python train.py --hidden_size=128 --experts_per_token=4 --d_shared_expert=64 --moe_layers=[1, 2, 3, 4, 5, 6, 7] --router_score="sigmoid" --balance_loss=0.00126 --lr_router=0.00133 --vocab_size=5944 --norm="layernorm" --norm_eps=1e-05 --tie_word_embeddings="early" --batch_tokens=131072 --train_tokens=618600000 --max_steps=4720 --dataset="wikipedia_en"
Below are experts of layer 3 (counted from 0) of a mixture-of-experts language model. Rows are named router (the router's row for the expert), gate (a neuron's input weights, with its number), up (a neuron's input weights, with its number), down (a neuron's output weights, with its number) and show model dimensions 96-127. Each number is 128 + 24 x the weight over its row's rms, rounded and kept within 0 to 255. Numbers have three digits each.
After each expert's rows: a language model's description of what the expert responds to; "comes before" lists some tokens at least twice as common just after its tokens as in all text. This comes from a sample of Wikipedia text that the model never trained on. Tokens count by the router's weight.

# expert 9
router:155124103124115165111139137175081126138148135128122093126134127111159135079129108117082142154164
gate0:162130097114108107102092131149149154113109176156143073123082124127167130108093144174116129117140
up0:145110118135177154087114120135144122137106147115119126107082124137102159118130136146123164131112
down0:093154147124108134115118103104135122124129136115158117113142169145161137123104095130114161147127
It responds to: Small numbers in tables. One- or two-digit numbers in tables, scores, designations and statistics, such as TP_11, Site 132, 3.1%, track times.
comes before: " |", ".", ",", "–", "th", ";"

# expert 36
router:143129151078153141125144130167102097152181140147158129131138134115137116097143119126107155142134
gate0:132097155147092130119070127152149096139153148114100144145143137100116114107151114154085101137117
up0:118101114113172156089129150103106133118151143165162136084126150113075090117104118135130122150157
down0:115127135154077122128150104155152146141127119114166180133124132105127129154156124147137128124128
It responds to: Commas and clause punctuation. Commas, mostly after a word ending a phrase or list item, plus quote-commas, dashes, semicolons and digit-group commas like 450,092.
comes before: " and", " the", " he", " which", " but", "000"

# expert 42
router:155104105100115137138143137131109134193148157144100102141138148111152120087162135136108134114141
gate0:124097103146183100171170142144106137127143126081080142128142140148131096118167165110097137119112
up0:104100158096110094117085125159200115138132152133113149109137106123109124150147140161158164107139
down0:099133119115139118091169166149162144113127103106124128106090125140124096120165125160150159197151
It responds to: Dates and time words. Month names and day numbers in dates, plus time words like early, late, after, later in phrases such as In early 2020.
comes before: " ", " the", ",", " his", " to", " as"

# expert 22
router:149098156127115149146124074136138112137159145125139120139148120127120133127156119117126170137136
gate0:140154144117127111146106152105123138089093147121154127116153128131098150112145152158166137167131
up0:128127119146115135118102159137140116168113111173107155086139067131147142119109110112086115089139
down0:085081154124111131118103121101093134126116127141138135094145133119103100137177189144153137134128
It responds to: Closing brackets and table numbers. Closing parentheses, braces, quotes and percent signs ending measurements, citations or LaTeX, plus digits in wiki table cells, like "(32 km)".
comes before: " |", " |\n", "|", " (", ";", "-"

# expert 29
router:145108139112101133143145091154134113152125136147115102144137109157117116097169120105110155142101
gate0:138131140120098120139153151166135128132156120129139124160127088110091159138164166134070111129117
up0:140112160156114113104120168135130150129130100082106146135109143181118123116123135088160106112159
down0:176105078136108147142149160160120125113073109153117135124109125167120121128086129097127088137146
It responds to: Abstract noun suffixes. Noun-forming suffixes ending a word, such as -ation, -ity, -ment, -ology, -ies, as in neutrality, relation, policies.
comes before: " of", ",", " and", " in", ".", ".\n\n"

# expert 27
router:146121129108158101142134147148128084133141136108113134131120138120142099138164150122082151148157
gate0:086089136087105128124192098130096105087149132096106111198158102100133107122196116139113108098134
up0:171176102189143104181137143126130094146146102117070141093140103127158109104136130120138139135097
down0:093132117110130116165130103170183165123113102137068154134107090163104144146124159141126154150117
It responds to: Space before numbers. The lone space token before a number in tables and score lists, and before years in prose, such as | 0, in 1879.
comes before: "0", "1", " |", "201", "2", "3"

# expert 37
router:146096152036140166128130141161109119189167127131165106109115117142126141098154125117123155126108
gate0:140090135143130160124150117187168127152135130119083118133085069157158139087153113144078112147115
up0:106110134108114134145137162131163104147126135113138102070135136178114108142155153112093114140153
down0:112110142124144140104160140157120082099115147120084110151121125103129167118130132107106123138130
It responds to: Symbols in numeric tables. Currency, degree, minus, prime and dash symbols and number pieces in tables, coordinates and date ranges, such as $, °, −.
comes before: "1", "0", "2", "3", "5", "6"

# expert 47
router:125116143119158149144118148139130089132117102147154062138136114083127144109159132136134117134127
gate0:141138110121137120151131154142103133102104125169148055137079142103109136096160169102124108098105
up0:093088175142170087143117137105083153149146094155103119104163127082096136126109119133121141076132
down0:123124112130113141108157153116196112107125134162126131122119160137152089122103155129141098104106
It responds to: Verb inflection endings. Verb and plural endings completing a word, such as -ing, -ed, -ate, -es, as in revolving, persuade, evaluate, expected.
comes before: " to", " the", " by", " in", " that", " of"

# expert 50
router:163117173084154170159089137124137102121192117126134110168142115122124100079172144152073118124136
gate0:111102110107125149119164114146160143097165140113118123123147109140086134075148133131110088145133
up0:114131129138135164173145115119131149124122172183160115132134131102119097144118139109117152099166
down0:118103148154133132129121141116104151113106090129126202151122113127149109114095111113116113157148
It responds to: Vowel word endings. Final vowel pieces closing names and words, such as a, ina, ga, o, e: Off-a, Nik-ita, August-o.
comes before: ",", "\n", " (", " and", "'s", " de"

# expert 23
router:191126178098112146124152111156105128127174084116122083139134141089126106083152086113106127156112
gate0:163129111102120118152166114151123123117087141151134124122154126105129080134167133098103059157131
up0:154145152117127098159157099112165126104164135097103143129123136137141162087113174133145076177124
down0:106130121115069161111101125119157139122081069095139134114151134180165138126144092116106115131112
It responds to: Semicolons, and, topic nouns. Semicolons in lists and tables, the conjunction and, and topic nouns like age, record, album, population, plus tale.
comes before: " ", " of", " and", "\n", " in", ".\n\n"

# expert 11
router:163127150098119131151126114124101134152149151135167103129104123133118103138187140107120118132136
gate0:186108159132092128127095120139105125130151114143128103118112104150121092118146156092129128116156
up0:103149068127140138145126118137101123147117115127165110124120118154158092129172133162144124095096
down0:127129103123095138148123146136095167132117123204110134126109126161138144147142144099154128114160
It responds to: Institution noun endings. Word-final pieces and nouns in institutional or place names and terms, such as Baxter, Presbyterian, school, church, State, Colony.
comes before: " of", ",", " in", " and", "\n", "0"

# expert 18
router:147120162111111134110121114141123119133121137156147120135147120141111115133167118102076108130166
gate0:117119140097133140135105141127130146086121107129080123140164167125118113112140113129151133130137
up0:088087127070138147107143112134134132104108123096121123108193135120114128106111156141099170107118
down0:121099140128150178068130181126123134154120128142146119111147155123132115110113094122136089118153
It responds to: Table column separators. Pipe separators between cells in tables, especially header rows and results or statistics tables, plus semicolons and ±%, Pts, Pos.
comes before: " ", " —", " −", " +", " %", " ."

# expert 43
router:181112146111116139128148073115097103163124140149187096140118135125148101101158115149126117130116
gate0:131145135114140148139112111085125109142136129140101149182118091124162154106166190099114121150095
up0:106110092167124149106145112153138143109092079128132126106103136112152137153114133129150126129112
down0:141109097099169124151122153143133142138135103094090133096172133092158121122139134097126168100112
It responds to: Roles and institutions. Nouns for positions and organizations in biographies, such as University, team, member, coach, President, Professor, Minister.
comes before: " of", ",", " in", " and", ":", "."

# expert 55
router:148114158086138114112161109118098102139130109083102122136173115140126095097179091116096155130144
gate0:142118174098129104138174124138069127165121147134115127138131109111115116152150076110113161148174
up0:074134102105136115097128146159093165133110123103098124136130088104118125152138075111089101117150
down0:116122159129164129124135094123133160121111153101085067098163129113099114166199153142156102125135
It responds to: Sports competition terms. Sports results vocabulary in tables and season reports, such as season, place, final, tournament, medal, and ordinal suffixes like th.
comes before: " |", ":", "\n", " in", ";", " |\n"

# expert 51
router:123135092103117161138108149141100111162168118117122133120141095162134106118155119127118127127128
gate0:117168088121119156126154159129102144140137126122103067117107156100112137120143166142129091152127
up0:123143107101133164114113150182107127120130129158123150127142135105092131162134152132126125145119
down0:109127074113125162123097127128147111153098134101117133096129131144145151122110110144070136130138
It responds to: Year prefixes. First three digits of years like 201, 198, 199 in dates, lifespans and tables, such as (1979), 2015–2016, born 1949.
comes before: "4", "3", "2", "5", "1", "6"

# expert 59
router:138132118110133174127105071175126103119185128104096132125141137122143112124147127146115140098133
gate0:144143095068133158152133121143133160121096145095132126132181114109145109073173123097125171117168
up0:151122121113123107093129106166129072150122130157103111165166146141129127132134139120096107144119
down0:080136079108146115118130085139113085112123119139114153132131153120112131126052172101137116147137
It responds to: Prepositions in and of. Prepositions, mainly in, of, on, at, during, within, including sentence-initial In before years like In 1941.
comes before: " the", " ", " a", " his", " New", " this"

# expert 60
router:144126134132124166110156141166105088142145132142113090122137134109148140079155117145081143151149
gate0:123113139155132140114115135135146081157131159121127131120083154086153144108119119110086177089111
up0:151106138109183118115140136121133102122121095134159119124133162150115120144150129106161161102087
down0:164146129125148169132090097131119130103153173161105088118171143112086125125087128151128104094088
It responds to: Numbers in data. Digit tokens in coordinates, scores, times, percentages, season years and table cells, such as 79°53′, 10:00, 2008–09.
comes before: " |", ".", "–", ",", "%", " |\n"

# expert 33
router:160131135088169135104119141150111083150144118138161124120118119124169137106137098145115188123128
gate0:128167148134142127111148163094138116160135144142177098103125118088141145106108095145103169109113
up0:165149127137157114157094110159163123125110147114107122147111118062150128078128124134108128135129
down0:176174117133145120130167139083130109147115115140170136095110069115146173134133132121108167144160
It responds to: Prepositions and conjunctions. Function words joining phrases, mostly of, plus with, and, by, for, between, such as elements of, tasked with, Waco and.
comes before: " the", " a", " his", " its", " their", " her"

# expert 24
router:181122163119120155091113139137122116144152117143105084108127123127128122114169129145095152137156
gate0:112114115139155129098106103150135171104144144141156137132137156115119149110132154127152152177129
up0:140114119118149098127109146184121098143159124139134116127144134123094162086135138107154103107138
down0:142141115135079133140137115121139117160127090100104089120127094127119155112157128126145112109159
It responds to: Auxiliary and copular verbs. Main-clause verbs after a subject, such as was, is, were, had, has, been, plus not and sentence-opening Initially.
comes before: " a", " the", " been", " not", " an", " in"

# expert 4
router:144131143119163148105150123153134127160170121108139124131124135127129117085145116123138157127143
gate0:106091111138161136110113066123124144132154141101127165129135093113111109107114121131125139161187
up0:133159138169091124151157172147141095167102149127123098131084122102136124134183124093162100157135
down0:144168129121088136088115133081131085115100116131101103175112150151154147117050121106148135118109
It responds to: Clause-joining conjunctions. Commas and coordinating conjunctions linking clauses or list items in prose, such as "and moved", "small but fast", "or", "; ".
comes before: " and", " the", " but", " which", " a", " he"

# expert 0
router:163146155101168172106151138111081083128140121142175121132127133119160132128139133151106175150101
gate0:126119096118126084087150143110060128128121097113166111100104094097175137135106082134116153155123
up0:096088085107148129112139095131132181140105126112146109070119103100165112141139118139150117143162
down0:125145136132095114134128118087130094095139138106164148119109147176107147154131109138134112120123
It responds to: Relational prepositions. Prepositions after verbs or participles linking to an object, such as won by, married to, elected with, against, between, including.
comes before: " the", " a", " his", " her", " an", " their"

# expert 39
router:170126147099129142173110117115119119140168103149113144147145093150116103115166139150109136106140
gate0:157128150103128110121133085110117088141158114121111170116152119111103090143203143147104129068110
up0:103125128122108164142150168124127079121099163128178108099089144103169125149086126116121134141152
down0:132159145105181140100115115156145110117162130142126143165151153130118148141143148122142173064115
It responds to: Media and national names. Words in names of countries, leagues, awards and media, such as Television Awards, Australian Open, United States, film, series.
comes before: ",", "\n", " of", " and", " (", ".\n\n"

# expert 1
router:113095140089129149135144146146120118174169148119138119112131099108115114126136148107099134131143
gate0:152110145131109118100127122121142123092143134124101110119134131121075149163186151088104166118126
up0:116111154143154112125166152150117134138117110143096112152119107088103150113139136129086115119142
down0:131152163144116099119152111114141149122132122123102116102126148114129168122152139123134101072111
It responds to: Non-Latin bytes and years. Byte pieces of non-Latin scripts (Thai, Japanese, Greek, Korean) and the century prefix of years in lists, such as 199, 200, 201.
comes before: "9", "8", "0", "4", "2", "3"

# expert 52
router:154123183092110182125136115144102140132126123119152105142164115154119131117159130122081162123100
gate0:142131156094122107134088167112150149126146139137122095131153098145137119125162161113125165098149
up0:077106125180137158152141148137101141123144139121134119122158116169116118107099111141130116129180
down0:187136090155112121184140083137158098148096142096115154151127149101169170124136126081147096109157
It responds to: Uppercase abbreviation letters. Capital letters and digits inside acronyms, codes and abbreviations in tables and lists, such as USA, UK, MDE, ISO/IEC, KAZ.
comes before: " |", ")", "I", "P", "E", "O"

# expert 57
router:143133133082135130095133104122101130170121111131119127156139121134144156106177112107092156104148
gate0:157142154070116149103099126128115095191140087129117117143136115107114128153113101117134092146131
up0:111118128117134186107102155109162179082145100162130138084154118158134121119153083110145149116137
down0:154128148120146067151108085148084140126137133152141134134141163151105104112148083103142126119146
It responds to: Verb and word stems. Word starts and middles such as ent, end, cont, intro, compet, often after was or is, such as Fior-ent-ine, takes, changed.
comes before: " to", "ing", "ent", "-", "ed", " of"

# expert 56
router:152116125123187135115123143137119133167158134108111105159155116104130114103164089123104136159145
gate0:114149145108129083135096136128081119137131188170154152148165106114081121113131108129132135160133
up0:128119128121111083083104149084121126139131142118175104190149130113078155103126112139100157131128
down0:113173143105118118173136139107138146177138102140147112103101130120115140136146107118134164142155
It responds to: Space before numbers. Standalone space tokens before numbers in tables, lists and results, after pipes, semicolons or dashes: "| 50.15", "to 1948".
comes before: "1", "2", "3", "4", "200", "6"